{
  "n_layer": 8,
  "d_model": 128,
  "n_experts": 192,
  "experts_per_token": 8,
  "d_expert": 32,
  "d_shared_expert": 0,
  "activation": "reglu",
  "moe_layers": [1, 2, 3, 4, 5, 6, 7],
  "router_score": "sigmoid",
  "normalize_top_k": true,
  "routed_scale": 1.0,
  "balance_loss": 0.000755,
  "balance_bias": true,
  "n_groups": 8,
  "groups_per_token": 2,
  "init_std_router": 0.0131,
  "lr_router": 0.000346,
  "vocab_size": 2048,
  "norm": "rmsnorm",
  "norm_eps": 1e-06,
  "tie_embeddings": false,
  "optimizer": "soap_variant",
  "lr": 0.0101,
  "beta1": 0.95,
  "beta2": 0.98,
  "batch_tokens": 131072,
  "seq_len": 256,
  "train_tokens": 710000000,
  "steps": 5417,
  "dataset": "wikipedia_en"
}
Below are experts of layer 4 (counted from 0) of a mixture-of-experts language model. Rows are named router (the router's row for the expert) and show model dimensions 64-127. Each number is 128 + 32 x the weight over its row's rms, rounded and kept within 0 to 255.
After each expert's rows: a language model's description of what the expert responds to. This comes from a sample of Wikipedia text that the model never trained on.

# expert 23
router [146 184 140 124 137 128  94 108 136  91 109 136 155 104 135 107 163 116 143 134 208 127  89 148 135 172 178  84 140 146  81 179 148  91 142 121 172 148 103 134  79 117  86  91 135 112 104 105 134 133 106 101 105 182 129 150  99  50 100 151 106 124  88 161]
Word-final plural suffixes and plural nouns before of, and or in, such as years, -tions, -ies, people, km.

# expert 61
router [100 136 147 149 172 116 109  68 148 137 137 138 128  77  60 161 129 121 168 138 159 167 105 132 120 207  96 163 164 151 161 174  87 100  60  83 202 168 108 131 100 113 108 118 109 127  79 145 152 139 101 123 140 158 137 135  94  84 141 122  96 166  99 144]
The word to, modals like would, could, will, may, other prepositions before verbs, and stems like anim- or gener-.

# expert 39
router [181  65  64 170  94  91 146 171  97 153  66 133 112 154 120 109  77  68 148  65 166 160  99 164 135 155 147 114 190 123 155 155 130  85 105 116 136 161 101  97 108 118 100  99 107 117 144 132 175 113 182 140  69 152 188 147  76  78 162 112 147 181 102 104]
Subject pronouns and relatives opening clauses, such as he, she, they, it, who, which, plus and, and empty table pipes.

# expert 9
router [145 133 103  97 118 126 113 128 139 118 129  55 185 120  74 137 136 132 117  56 153 124 124 162 131 145 146 122 159  99 114 115 136  94 104 140 170 143 133 161 123 108  79 170 208 134 109 145 156  73 105 167  65 120 109 109 136 124 130 129 175 106  99 110]
Single capitals and short word starts in names, acronyms and table cells, especially B in R&B, PBS, Bengal, also Ch, N.

# expert 25
router [119  94 106 164 160 172 122  89 145 112  76 143 181  77  73 123 173 118 172 136 183 164 156  94  74 172 107 121 118  49 125  80 119 112  98 145 109 166 114 161  83  90 128 143 193 123 109 166 150 123 128 107  78 131 119  82  99 141  98 165 131 104 105 145]
Prepositions such as of, in, into, with and between after nouns or participles, before articles, e.g. divided into, intersection with.

# expert 11
router [148 109 120  95 146 117  91  76 149  99  92 120 155 113 127 165  71  73 144 161 135 116  51 160 121 179 139 118 163 147 157 171 143  39  85 151 170 168 116 144 150 123  69 100 148 111 140 122 136 105 138 191  96 161 148 138 152 104 131 111 149 134  83 164]
First letters or syllables of capitalized names and words, often after a line break, pipe or dash, such as Wh, Vi, Mi, Jap.

# expert 47
router [186 142 105 153 140 116 146 108  91 112 125 112 145  77 114 118  69  90 173 105 185 166 146 109 126 117 102  52 148 117 203 166 116 123 113 149 110 140  90  62 102 127  94 147 160 119 130 119 182 111 193 109 114 127 136 131 153  77 126 161 119 136 118 114]
Parentheses, quotes and Latin name endings in species lists and binomials, such as -a, -i, ), plus This and It subjects.

# expert 56
router [121 148 150 153  92 176 122 104 146  87 116 129 170  89 133 101 128 138 137 136 168 149 131 187 137 151 126  55 139 126 146  84 144 153 120 164 119 146 126 144 157  84  96 104 136  82 136 108 163 110 158 154  79 153 130 127 162  78 163 175 153 145 136 138]
Determiners and quantity words before a noun, such as a, the, his, two, several, some, one, no, any, major.

# expert 16
router [104 172 119 169 162  78 138 109 153  83  81 137 147 142 103 139 166  86 181 159 173 132 138 170 109 167 106  83 176 122 112 169 102 127 165 109 113 140  28 169  92  95  86 125 209 114 115 107 184 144  89 108 135 145 119 118 124  83 162 143 127 144 134 160]
Finite verbs and auxiliaries right after a subject pronoun or relative, such as has, had, was, began, and suffixes like -ed, -es.

# expert 36
router [170 112 111 157 129 173  71  89 108  90  73 165 214 109 118 179  85  68 130 131 145 145  62 135  73 175 122 130 152 132  84 137 138 120  93 160 169 185 130  91 109 117 124 118 138 149 157 152 152 111  88 171 108  95 163 130 145 108 139 163 131  88 138 105]
Early pieces in proper names and words after a capital or onset, such as Doming(o), Sal(v)ador, cl, in.

# expert 15
router [147 113 107 135 139 100 115 122 138  76 153  99 121 109 101 196  69 141 185 170 128 168 114 124 151 176 116 123 123 125 155 109 104 122  95 141 155 167 139 137  86 127  83  94  62 162 103 152 115  90 176 176 101 129 183 116 159 125  90 111 139 138 138 154]
Inner stem pieces after prefixes, such as con-ce-al, pres, continu, vari, plus born and the en dash in biographical date ranges.

# expert 12
router [150 126  99 160 190 161 167 124 133 135 124 130  92 123  71 151 163 111 155 100 110 192 138 119 137 100 124 108 196 141 110  96 110 116  72  97 154 167 104 118 157 162  83  86 118 114 115 175 101  80 145 170  54 167 170 124 100 121 160 130 109 168  91 104]
Coordinating words and auxiliaries joining phrases, mostly and, also but, or, with, while, has, had, would, and dashes.

# expert 58
router [133 138 129 145 122 106 120 141 146 130 140 106  87  92 131 167 124 144 128 103 143 205 137 157 137 162  96 128 118  91 134 152 134  91  71  97 129 161  75 129 117 108 132 115 128  94 126 136 145 130 131 132 140 127 113 121  72 115 100 134 154 151  89 125]
The word to and modals would, could, will, may before verbs, plus the piece ad inside names like Kannada, Vladimir.

# expert 52
router [120 119 130 190 161 146 104 136 123 118  41 108 142  94 131 128 144  97 113  85 163 145  77  96 159 145 103 164 148 118 160 155  84  63 142 163 102 137 117 124 127  92  87 111 193 138 116 122 131  25 164 139 106 123 125 170 114 151 107 132 140 106 137 132]
Single opening letters or short first pieces of words after a space, like d in dos/das, w in winning, giv, includ.

# expert 43
router [128 157  80 119 130  78 151 142 149  54  86 150 113 119 100 121 158  89 111 152 151 107 125 151 165  94 147  77 189 124 147 126 109 141 101 123 186 190 102 174 129 101 153 130  98  94 109 131 141 113 145 107  96 125 204 173  91  95 132 128 152 108 110 178]
Word-start pieces in sports statistics and mixed text, especially innings in baseball, plus milli, arti, record, and the pronoun I.

# expert 35
router [170  74  75 146 170 137 155 106 130 114 127 126 135 122 107 116  62 111 200 107 157 151  85 165 117 139 169  88 135  99 141 111 164 114 115 207 128 147 117 143  78  62  56 129 138 109 128 169 148 102 151 168  38 137 168 113 129 107  88 174 112 185  90 131]
Determiners, ordinals and name openers before a noun or name, such as the, this, first, same, Phil, Am, West.

# expert 63
router [133  92 109 161 166 116 136  39 177 136  68  97 134 108 101 112 157 111 129 126 127 137  68 153 134 130 153 122 173  82 164 111  93  66 114 131 196 179 141 181 155 117 138 144 201 124 161 101 161 107  89 185 128 138 120 120  96  81 120 136 118 120  82  61]
List dashes and bullets at line starts, and first pieces of capitalized words, such as Col, Ar, Engl, Christine.

# expert 57
router [137 105 119 151 142 115 133 119 133 167 115  22 156 117  49  85 153 116 184 136 192 174 134 200 108 145 148 125 151 133 150  95 142 111 110 171 123 212  87 114  89  83 164 123 116  91 122 107  88 113 112 163 146 120 133  79 121 110 156 117 138 159  89 113]
Inner syllables ending in vowels, such as di, ri, si, tiv, ad, as in respectively, collapsible, warrior, Eskadron.

# expert 13
router [132 107 121 191 175 190 124 112 122 105  87 115 149 109 135 167 119  93 136  71 105 166 138 184 110 116  92 111 171 154 133 154 134  41 107 139 182 158 144 115 143 123  65 134 146 140 108 180 125  89 125 200 116 156 136 132  76  80 170 111 113 143  73 129]
Conjunctions and joiners between items, mostly and, also &, but, while, or, as in law firm names and paired nouns.

# expert 1
router [129 129  98 101 104 159 111 139 131 141 148 105 132 115  83  61 147 102 149  86 168 129 153 179 118 137 130 146 153 100  99 137 122  35 108 133 177 190 113  79  89  90 136 165 174 124  92 126 136 138 121 113 109 117 139 186 105  79 166 135 148 142  95 105]
Single capital letters and short pieces inside acronyms, codes and names, plus decimal points in tables, e.g. SIAA, AZAL, ZIP.

# expert 29
router [126  97 114 161 106  55 118 145  73  98  97 134  87 159  95  93 132  96 117  88 143 135 131 148 148 116 139 102 190 140 132 127  95 100  88 135 194 164 100 139 141  98  38 118 139 118 107 138 151 110 105 166  70 136 161 155  88  97 112 170 131 142 129 136]
Subject pronouns and relatives before was, is or had, such as He, It, they, who, plus and; also l in warlord.

# expert 32
router [152 127  76 110 126 157 119 114 171 158  93 132 169  90  97 127  91  97 180 120 159 187 114 116  79 141  82 114 147  89 122 124 142  56  99 118 154 143 120 174  87 102 106 134 127 119  91 158 112 116 125 155 113 167 114 104 119 125 130 125 150 156 119 105]
Prepositions that take a noun phrase after verbs or quantifiers, like both of, all of, after, during, with, into, including.

# expert 50
router [148 147 125 109 116 102 117 142 117 138  88 129 134 146  96 156  75  71 165 129 108 135 108 134 127 217 146 167 122 136 161  84 160  78  86  85 179 141  94 133 117 137  50 150 133 130 100 149 173 105 177 154  92 180 133 104 154  90  67 138 121 121 142 114]
Full stops, paragraph breaks, heading marks ==, list dashes, and clause openers like after, before, since, when, that.

# expert 18
router [140 154  98 149  91 102 117 150 114 109  96 133 124  80  88 188 114 104 141  92 128 185  62 179 114 143 142  90 141 132 116 167 117 141 155 112  96 191  86 148 156  69 147 113 156 105  87 166 161 103 181 104 147 199 179 154 124 119  80  88 135 107  99 109]
Pieces with z, ch, x in foreign names and words like Sielewicz, stanza, Switzerland, Louis, and date dashes in lists.

# expert 48
router [201 112  96 124 180 110 111 112 167  91 126  85 141 120 103 121 157 117 168 106 171 150 144 149 138 176 177 100 212  97 105  98 148  84 157 116 117 155 105 130 122 108  90 130 134 159 128 118 127 131 155 117  86 164 143 148 123  96  98 199 185 125 105 108]
Capitalized first pieces of place and people names after the, of, in, such as Asia, Aryan, Ontario, Columbia, Lond.

# expert 5
router [107  90  65 202 148  92  64 102 131 125  97 163 185  94  61 168 117 106 141 110 192 137  60 133 105 182 123 118 144 128 168  81 117  91 123 153 120 150 107 183 126 113  75 138 149 127 159 164 138 118 130 132 127 145 119 158 115 112 109 180 124  91 161  60]
Word-initial stems of common verbs and nouns awaiting a suffix, such as build, produc, develop, govern, play, lead.

# expert 4
router [122 143 112 168 155 121  81  90 149 129  91  76 118 105 127 132  76 139 139  89 185 160  93 178  77 101 114 102 147  77 138 129 113  39 140 129 124 132  78 132 100  78  90 115 117 115  82 166 133 125 139  94 115  99 177 115  99  88 152 170 160 162  93  94]
Markup and punctuation opening list or table items, like quote marks before titles, dashes, pipes, colons after labels, === headings.

# expert 27
router [121 159  82 190  92 104  67  60 132 159  77  93 173  93 124  94 148 119 114 120 130 150  85 166 116 122 135  80 162  90 124 124 172  82  84 133 118 161 112 140 139 101 158 101 157 138 117 160 155 126 176 161 139 160 103 157 131 125 140 125 126  91 115 114]
Opening parentheses, as in Chart (2004) or Publisher(s), sentence-initial After, During, At, and capitals opening abbreviations.

# expert 22
router [174 151 109 127 133 143 141  78 104 128  75 124 132 134 118 183 109 105 147 150 148 142  99 113 105 138  95 141 189 145  94 132 130 136  66 181 107 161  82 141 135 125  87 118 185 185 122 116 185 105 138 121 114 203 118 160 113  90 119 208 163  99 144 173]
Digits inside degree-minute-second coordinates, plus biographical words like born, died, located and mid-word pieces in running text.

# expert 26
router [138  97  67 122 130 136 152 153 156  84  52  94 151  53  82 139  81 130 132 121 143 169 113 171  99 113 136 119 109 107  78 110 101 132  76 152 100 170 109 160 112 160 141 116 140 167  93 159 102  95 180 167  95 178 136 173 149  63 141 151 141 146 146 135]
Opening parentheses and prepositions that set time or place, such as during, after, of, in, for, next, following.

# expert 3
router [134 171 141 174 121 142 120 110 165  74  97 129 157 128  40 144 140 115 164 138 166 168 156 206 101 162 131  57 153 122 192 146  99  86  90 148 113 155  92 202 178  82  91 135 176 130 160 174 142 122 151 153 136 189 144 109 104 131 160 158 141 120 138 129]
Finite verbs and auxiliaries after subjects, such as has, had, took, began, plus the om piece in chromatic, automatic, ferromagnets.

# expert 14
router [126 104  72 138 126 124  81 146 103  95 172 109 159  92 126 156  71 143 157 129 127 115  65 107 188 133 112  96 129  67 112  91 108 101 109 115 109 177  80 140 100 119  95  63 113  96 125 161 117 120 168 177  73 113 180  89 145 129 128 144 152 143 124 110]
Verb and noun stems before a suffix, such as produc, govern, build, pres, continu, plus final digits of years like 2022, 1878.

# expert 44
router [157 160 129 169 121 133  81  83 125 143 116 105 147 103 114 151 107 125 189 124 172 164  48 212  80 138 137  99 202 118 143 105 101 122  95 175 161 177 126  97  97 134 120  99 144 146 108 118 136  97 107 111 117 190 125 109 143  71 127 161 160  90 134 126]
Inner or final pieces in, or, an, ian, lin in drug, chemical, and place names, like heparin, gonadotrophin, Mexico, Majority.

# expert 62
router [126 118  85 183 203  84 110 108 100  87  69  74 159 103  61 139 130  27 125 104 185 139 111 132 129 173 110 118 157 157 144 135 103  92  96 154  79 141 119 151 170 147 139 116 141 100 113  99 146 118 156 116 133 122 127 136 137 132 102 113 115  91 118  91]
Copula and auxiliary verbs was, is, were, been, became after a subject, plus pieces like li, offic in words such as offices.

# expert 28
router [145  93  70 155 162 107 148 127 116  55 116 118 144  80 136 135  59 112 196  82 174 158 106 144 138 152 102  62 118 107 194 143 131 143  90 186 105 144 114  82  79  99  64 151 151 136 146 113 197 137 208 149  76 112 151 113 135  65 102 138 129 150 104  89]
Sentence-initial The, This, It and determiners like same, second, plus second halves of compound nouns like basketball, botanical.

# expert 53
router [175 130 108 138 155 127  92  40 141  77  95 152  86 135 125 127  87  90 130 131 133 157 114 161 115 152 114 173 165 102  79 147  98 120 107 171 141 175  79  87 144  85 144 150  89 196 150 157 132 136 120 166 131 130 168 132 102  92 122 167 133 151 151  86]
Table pipes, blank cells and final digits in numeric tables, plus r and ri pieces inside names, such as Ørsted, Carries.

# expert 8
router [156  71 122 139 135 178  74 108 130  92 148 115 139 129 116 114  38 118 132 111 136 149 120 151  87 117  57 100 176 150 137 177 155  66 121 170 175 212  70 114 147 116 103 113 142 144 126 163 162  79 146 125 134 138 114 155 100  46 175  84 122 149  98 124]
Short inner pieces of names and rare words, especially i, ti, us, ni, as in Ctenogobius, Martini, Boogiemonsters, uniforms.

# expert 42
router [119 138  99 120 176 169  79 120 172  68  28 132 134 110  92 160 137  61 127 152 159 124 131  94 147  96 143 106 125 132 118 137 114 125 134 118 122 195  87 211 149  68 150 141 187  80 102 121 180 134 154 168 108 100 155  88 118 101 160 149 125 115 149 162]
Middle pieces like ip, em, att, um, it in words and names such as Principality, participating, Chattopadhyay, Switzerland.

# expert 0
router [139  95 141 108  92 117 152 145 118 134 103  89 136 127  95 109 136  59 204 174 123 109 102  92 138 124 164  89 161 171  96 128 162 124 119 126 190 185  77 131 111 132 163  77 148 116 123 111 173 129 200 180 119 100 103  86 100 141 125 108 153 170 113 137]
Word-internal pieces with s or r sounds like pro, us, struc, pos inside words such as improvement, husband, infrastructure.

# expert 51
router [132 148  70 128 182  87 122 105 131  98  77 138 148 115  78 213 110 103 176 128 135 194 126 148 102 195  61  95 135 136 122 166 110  86  84 109 142 150  91 147 114 106 113 118 154 150  90 143 131 118 119 113 153 158 117 154 118 103 124 101  75 100 151 136]
Prepositions and auxiliaries after verbs, such as to, at, in, by, was, would, been, as in moved to Palermo.

# expert 2
router [113  99 114 131 106 105 123  88 156  58 122 136  97  88  95 108 128 114 157  95 176 121  86 207 167 181  73 117 161 112 143 127  69 123 140 147  87 181  95  94 140  67 126  96 185 114 130 147 127 136 118 141 142 153 145 150 150  74 121 138 155  84  96 165]
Past-tense main verbs like played, received, won, held, plus capital pieces N, Z, J starting names and table cell separators.

# expert 31
router [149 131  81 126 142 162 150 111 161 144  94 103 150 135 130 155  82  84 130 112 113 172 129 125  67 160 103 145 137 103 116 174 131  85  93 127 107 157 102 165  92 125  75 167 193 127  85 147 136  92 134 178  75 167 102 106 124 162 208 141 109 145  90  72]
Prepositions such as of, with, for, after and during heading phrases, often after verbs or sentence starts, e.g. due to, recorded during.

# expert 38
router [128 135 120 207 190  75  93 113  69 123 132 126 145 139 118 161 158  80 186 113 174 187  84 151 132 207 126 136 183 148 175 127  80 122  64 117 161 153 109 129 119 131  61  83 161 105 140 113 128 124 132 159  58 136 141  93 114 140 164 112 112  92 115 110]
Pieces like in, mil, il, an starting words (think, military, Vicenza), plus sentence-opening pronouns They, It, He.

# expert 20
router [130 153  85 140 171 119  71 127  83 144 136 118 164 113 100 173 104 107 113  88 125 204  61 150 149 122 122 112 180 107  89 146  78 136 126  85 109 194  76 127 151  88 102 146 119 102 119 158 169  93 122 123 136 204 139 101  94 121  79 150 110 124 113  74]
Consonant-cluster pieces inside foreign or unusual names and words, such as z, ch, ach, iz, ig, as in Monachus, Aboriginal, Tomáš.

# expert 19
router [153  94 124 132 135 126 104 106 123 132  62 128 112  42 120 118  95  90 125 143 132 193  60 141  79 129 162 144 117  96 161  98 112 100 150 126 191 170  94 194 152  85  81 164 172 122 117 132 140  68  98 107 131 127 135 142 163 114 129 124 144 138 132 122]
Short pieces near the start of words and names, often consonant clusters like ch, wh, z, k, e.g. satellite, Architecture, Sobble.

# expert 6
router [133 180 101 130 163 131 128  98 116  83 140 135 184  50 110 182  96 127 150 110 167 150  63 142 131 144 157 128 107 192 122 150  76 109 166 153 132 203 106 103 115  75 134  78 143 133 150 160 139 130 131 152 109 128 192 134 149  78 117 109 109 153 142 126]
Verb and noun stems awaiting suffixes, such as conver(ted), develop, produc, inform, writ, plus table pipes and year dashes.

# expert 33
router [177 118 127 162 142 133  89 115 118  63  57 110 114  90 105 174 124 108 131  79  91 102 113 161  89 175 147 126 151 149  84 134 125  41 122  99  94 187 137 156  93 116  86  73 135  84 126 164 118 137 164 146 123 103 160 136 134 133  91 124 117 134 149 166]
Inner syllable pieces such as um in instrument, argument, document, and st, ep, im, plus short words like Tim, song, film.

# expert 46
router [140 107 100 140 168 161  87  69 184 117  31  75 162  95 121 105 121  54 147 125 117 153  85 119 150  86 153 122 116  79 169 124  87  88 142 118 163 187  95 168 116  80 111 125 144 129 150 152 136 108 130 173 113  98 122  88 106  84 149 170 136 119 143 108]
Middle syllable fragments after an initial consonant inside words, like ast in waste, ip in municipality, w in www, Pal.

# expert 54
router [187 130  81 158 133 100 127 113 144  79  85  60 111  66 114 168  64 103 181 110 153  93 117 161  88 160 145  89 180  96 174  88 146  99 165 138 138 163 122 124  98  89 139 104 126 151 135 168 110  62 135 185  32 151 140 170 152 114 144 186 154  93  88 153]
Table pipes, blank cells, and fixed words in infobox or table entries such as age in birth lines, album, No.

# expert 21
router [174 138  54 145 136 102  42  92 128 103 157 117 207  82 138 131  68 125 156 148 127 114  88 147 186 116  84  91 109  70 140 120 107  87 134 117  92 156  67 111 170 117 143  98 122 142  82 159 148 103 161 118 108 106 166 138 110 115 160 112 120 138  99 121]
The last digit of years after 199/200/201 in dates, plus the pipe, comma or dash following them in tables and lists.

# expert 34
router [180 117 112 115 184  85  67 130 163 144 115 112 161  90 127 102 133 112 109 110 120 128  88 196 142 150 142  74 138 148 103 138 127  63  90 110 123 166  97 130 110  76  57 157 137 137 146 105 132 136 126  96  90 124 170 131 118 105 141 150 118 129 141 134]
Capital letters and opening pieces of proper names and acronyms in tables and lists, like O in Olympiacos, EU, Academy.

# expert 10
router [128 133 140 178  96 131 117 141 131 137 113 130 150 137 106 121 109 100 166 144 196 120 114 106  88 144 130 117 174 134 150 197 103  97 139 146 118 146  78  89  61 116  60 173 185 163 106 116 171 128 137  96 125 183 100 120  63  60 150 124 116 125 116 175]
Word-final suffixes like -s, -es, -ents, -ations on plural nouns and verbs, plus Latin species endings like longiflora.

# expert 45
router [153 114 115 108 152 146  66 111 117 100  94  74 154  74 148 141  96  66 163 112 102 137 139 155 129 157 149  96 161 160 115 156 136  95 106 147 149 186  95 146 140 106 117  63 196 170 149 158 170 116 121 225 115 111 181 114 163 129 116 135  91 160  67 160]
Syllables right after a capital or consonant, such as em in Memorial, November, mathematically, plus qu, v, ap.

# expert 40
router [145  67  81 158 132  33 120 157 115 107  55 113 114 123  72 126  60  45 156  75 165 102 101 147 143 167 144 104 151 131 157 151  93 119 127 128 158 162 110 143  83 112  80 109 147 162 141 114 195 107 153 186  53  75 145 104 104 123 139 119 117 172 115 107]
Subject pronouns and relatives opening a clause, such as He, It, she, who, which, that, and existential there before were.

# expert 17
router [141 135 110 125 133 132 113 148  89 111  81  56 188 165 108 139 143 103 160  76 123 142  90 180 101 162 116 101 125 154 154 124 131 136 124 101 198 146 130 150 128 114 160 137 182 142 155 121 164  81 132 145  67 130 113 126 105  84 145 124 165 110 179 102]
Single capitals, stems like bas and Ch, blank lines and separators in tables, lists and infoboxes, such as B, CA, |---|.

# expert 41
router [168 132  86 161 176 143 163 138 112 128  56 146 139 116  78 124 129 100 150 111 126 178 162 122 180 148 125 140 192 153 127  74 139 114  83  99 165 173 115  81 128 147 129 108 160 132 140 156 124 105 113 192  89 122 168 166 110  91 145 161 142 129  71 114]
Conjunctions joining list items or clauses, mostly and, also or, but, than, which, who; also ± in election-table headers.

# expert 7
router [176 161 104 114 149 152 100 137 136 138  84 106 132  96 129 130 108  90 173 148  94 121  85 183 101 129 136  77 132 164 137 165 114 119 118 111 128 174 100 109 133  99 163  70 159 116  96 110 135 107 188 127 102 147 128 101  91 109 130 120 128 176 101 131]
Final word pieces ending in s, such as -us, -as, -es, -is, closing surnames, Latin taxon terms and plurals, e.g. Babrius, Vargas, Species.

# expert 24
router [155 182 139 146 151 147 119 126 164 107  92 134 110  92  50  99 155  84 119 141 197 157 105  81  82 120 131 151 178 132 136  92 113 122 155 149  92 157 105 133 112  84  95 116 133 105 135 168 134  78 105  65 113 142 160 109 141 102  84 123  98 123 140 122]
Middle word pieces such as se in seals and elsewhere, ati, un, ur, and prepositions of, by, to.

# expert 60
router [135  77 138 169 110 122 150 122 154  96 116 145 129 108 127 184 106  90 119 143 164 125 132 107 142 153 105  63 135  48 116 129 150 129  81 156 140 178  91 105 157 109 125 120 146 128 125 119 194 134 125 170 157  86 153 138 139 118  88 122 146 178 102 136]
Single consonant or consonant-cluster pieces like r, n, tr, str, dr inside words and names, such as Disney, iTunes, vividly.

# expert 55
router [145 123 118 136 141 115 172 132 157 127 114 150 177  97 112 118  82 140 145 112 116 146 121 152 149 111 184  93 144 127 146 112 111 117 115 114 148 165 118 142 122 119 169 130 149 158  85 142 164 139 163 150 104  73 136 133 145  59 122 103 215 128 118  68]
Section heading markers, list dashes, blank lines and the colon after infobox field names, e.g. == Career ==, Turns:, See also.

# expert 59
router [145  97 109 102 141  74 135 130 123  81 111 128 140 153 112 108  70  70 179  87 128 195 101 165  89 179 147 114 153 148 104  83 124  80  98 160 111 146 107 114 177  96 140  79 141 114 120 132 131 124 155  96 134 166 137 132 147 121  95 160 107  86 129 104]
Copulas and clause connectors, such as was, is, were, been, be, when, where, that, plus sentence-ending periods and blank lines.

# expert 37
router [184 121 113 114 119  84 119 148 100  79 118  64 146 115 122 107 129  98 149 147 126 148 100 182 119 114  95 139 170 108  98 149  84  97  59 110 146 163 115 101 143 125 138  99 145 155 161 155 122 129 166 160 111 173 187 185 122  70 171 144 136 105 131 136]
Opening parentheses, table pipes and letters inside parenthesised codes, e.g. country codes like (ITA), dates (1941–2019), DNF.

# expert 49
router [116 113 129 164  90  95 144 108 153 148 119 107 124 117 115 142 126 101 189  77 165 146 140 150 135 135  94 118 151 127 140 135 164  66  82 135  94 162  89 101 124 106 122 116 109 112 118  79 118 131 158 205 142 122 135 124 148 130 107 183 163 117 114 178]
Vowel pieces, mainly o and a, inside words and names, as in physico, pseudo, Charleroi, period.